Below are experts of layer 2 (counted from 0) of a mixture-of-experts language model. Rows are named router (the router's row for the expert), up (a neuron's input weights, with its number) and show model dimensions 0-255. Each number is 500 + 40 x the weight over its row's rms, rounded and kept within 0 to 999. Numbers have three digits each.
Before each expert's rows: a language model's description of what the expert responds to. This comes from a sample of Wikipedia text that the model never trained on.

# expert 4
It responds to: Of and participles. The preposition of, plus on, up, between, and past participles or verbs taking objects, such as made, built, governed, held.
router:542464453550494585587464550485565486611466506575538433416497540510564488481501507491503485467552524457484477499471499510451438533519526448527512538520420511443474524494445494496446470469482503473485473412453536558596520543423515534530470518551572445464436546557539466480536508544513531465492494581516530464511498465482464520453502536503445554513501507478474535509533453451480513580458514498481510489471532538438553432514514483481500512503560462487574497547484526472449414472581484512493451505506461475496488541406486518462516494554485449468493501570527528535538445481527524537439532491451537423526344434560485526492483515556550435485517471486548472474547456476517564567440387522523549477514474506584532475544521546467501498522504481503498476494480526577465488450565477
up0:480513473485489512543438447470517549458435484543455454459441512486452486498510436537534440541485532462482554565531466524477519431508558459493414466484526501502431517487462472549494506458462460450471455492519500452509452466487497410520464475481511477567496472416537473541453410439492522531506550517463530492492491485471544534486495552488506411466492445586478467490505583438427546453481494488551541538503493470497566492494458510432523505470484467567453522508491512506527520562480418459460521515516542466409489505574501502488508405528425449448548436520485535443508449472500481536570467514480464453469486567491509490538493487450481480457449578474461426511431535465481498469481565540534548476440517514560523502501478517533531480526471522458515563496505524483449541522499543
up1:412488533533508462502524490472474581452514499480517512573553446520492506551552587454482520501437481455546551525493458521515543513449487533509472519436478504445503495485519475469512503477477426507527488512467524498515540491514551511453514446493525477559452532508493523458526499557564476496460559511449521479455510527453491557501503510545503491525461486572538442456482500450484489397555477457555439571544452544503492539538555499571529507545493521536495465456510548378566494471546511530507499485450540440473479489647550502533555512495517558527458533471501470454528561428455427442485494470475543490497607471462447485568502524464459483496531532483586490537530564517483471511522526498430517548547475472470559558467468472527453472513514421483453526573427497457553474585499540
up2:484477477526596486477503407500464530469423501475473538507518455467453459453515451516500532520576463474462516479417459541566487508528557474422484529517488515477464447510488526473493487500546478486492487494460501442408473424513515520492514513511576528486567578455421570495430520519469505467470488514449494509451497510511503497436496519489523535531454485551530452462461510467422502503472425543450531512506536564515495520486472482441581490483521515537524480491490536493462505546426495548376559515580414457514531559448524550515519517502478551505511552472536534481510515509478525490476488538408455485437518575483570473471537461459529567563465510565513540476496570533494468509543511481433535460549532461482479538542487547461502499469507485524482522478529415519447506521529576

# expert 19
It responds to: Prepositions and conjunctions. Prepositions and temporal conjunctions opening a phrase, such as to, for, as, after, during, until, while, before.
router:457492531496554533553482499539489606520541442518541462516515496524527440512471498485515493500476533521494551586468526469505500572542481566466472455533522445443545510505448465516431552526589564416497465478512507473542475515486413445463523448508555497470502529638521576520454477468463501478450498576546550537464523522536534499529466488527498491427480497495481459470476486507477503482482495475527536439514455479497496415458488519446572536499551487540476492546457439493538544482477410434466455508475464447471515498488517497473417538450485492499518446482489510568483491449558509542492468519444438516496462517450467476545487507576481420520530468473504438467442523564525553507539432565505534484490528503398488466545550424470565525511553546532506472589439586544471552433578484
up0:482561520571614524500469471543490504494516447543475475515464528513511548552489520493502525475501534513429466520583456471504467481563480540487514520506484489522445495540575411538498506494458491466503507486519488501532478545490460485599503541522497467552509501516454519571514561451519463511452479517464450545477520529445469516543499517548479521537525536510505530523592476475496463499469470504507497489375534490461470555505500492492523405464499569522488465531521482496481507529494491539395487517459546531486526537451489533491479541534515510558466536502560465495463465513477479508477539458641513486539527564450450540526561581503481470556525533445473448513461450542502528474500512509494446487490520518475517488548452484549448425472488485495480488508488467581496473491521461
up1:494557537463510508465519475483549487560520527451498528443527477531474519490487513573558512507490509523493512524503638484528493443496454446613561468525491554503470489502519408513508509484508467496522574532565508452514430465538507498485506513504425545447474523488460513449476501521570539508533418491531513537479582434492525511449526509502475486484517550496534497434566528486451509473525395543467447493486470522488490662495471476516518485513522565408433475530530531514491519522454485465525473476495410488517429478555530503506508515479562563496410509521450508544486565546478491486430486587503464496433468507518529490487515532464555522535518464563497655478487546452477406524455447485511496451568485524478586552473500477520475463452512446547517537469534499507510472499469517
up2:498487494557519523453539514469506491505500485494509471507500549506457487486518498506487483495510448608559515499457447514478530530504467509442508515370475514548480541505476447478524514456520332529449487441526467485574478541555549476481516525468416517554534534538497544545475480564507526493476412480464551501496496481492525543510571514440484487531554484518498565546530476528441506547524494530496488511526476499523543457503505613561494426532433491499519494480534606496502515474490549565494431535486500470536468512489477449414508525542435487526502498504474511558502551474512494499497480601491501522401473507457454447477556438493517469501439521446474608452511540510524504474553503494489499557447509459498484606488438474489466491506428501544431546448483520495487509481476441

# expert 12
It responds to: Locative prepositions. Prepositions in, with, at, by, during, through, after, especially in phrases like named in honour of, joined forces with, sentence-initial In.
router:538530471424606578519532463531467573586488415516478556494548474545542494469462486482556497461471478495530512535499441520536478530547529555468401481486461439419555483472565538463451551478484562399524435523518570531569436488432470535481501536550518494484494491557453454525501547534442566493494431497579522473495447478466484444504427524559496481520439531470485495484461498495506409535485548441544533445473487487424473471485448513467570544527505434550503549495519442506422460445546455510505451441454512452495490513495542542462543475461511561523541503582521561468534513492537546492540429511474409430551392442447463490524493508475485457505494498523509500510464543570517591535560467532503499532538440503435511500545499531481533527558487497573515467561477581505478509483518478
up0:480562555513444470485529541480547462520468410521411432532531617590480473547524502496449449478566435471558566479562472507545540471477502446503531439556570500501509516511494461468509520475412463544473552514529502554510567476530471516566490431443459426473541482540502553489477526529514509506466492494462540515498429557542513489461539455427542420562383490485497525560540504516492512445436451512508489565570570505530539470571492506505568486546446471456537532516532434464585523508520461430510453524507497496474480452532461474511524493590536522469449442495514504431506478541499527455561554458475489492452449479578447482480505482592477512482494524422538457523537491506546473485502530525444517485545482462498523562484524470449472505557464491488418498501521489450496472523473465
up1:467480504545458490472464464451454505501471503451537502516443463532562539438476499439477510536472478502515497512468523427471501458464451470592513487431510416514483548438555519504472405508508525498472501479487493381474486511485443488444478439539422518545471480464473521557492521550553531558483528527500527500510474510512552473492464567489520531516488497486524459452480484571511571539470443554468440457500476455467475530482520474520483537488465499440458481530466507497497494457498528475557468498515418509520600463553424546511444535458509470479540514496489566563492522556524499586461499590465562507476503486536494531515482562502433495508509552438577497449541512430466433498555492488439463492504465493529476534558475602478447507524504540475496502466632500479490504475456518
up2:486518586519521475470501495471534501471501502548527500504433450496495475447538497553520549538591544545517494398532500471539524412486495538463482511408492474527529525558515500492490500427494506508435514558475447505540527514522440511530508419467438464532553486457442488465600515491506474502511521491439401500509475586525501526444526451546564505541484548468537486512550471539476471422526521480495533511433550503505549499508500481430520567470539509516410523455492508527468535460568565533468529437515487474528467429492506503539550438548480504533383439496455557500407490470536439482481504483509558519510501479501490543518454503417428424528517553495500536488545468460394474505563510444566507483513532470480547492425482484505460493512504509495619546434513456481492423500429509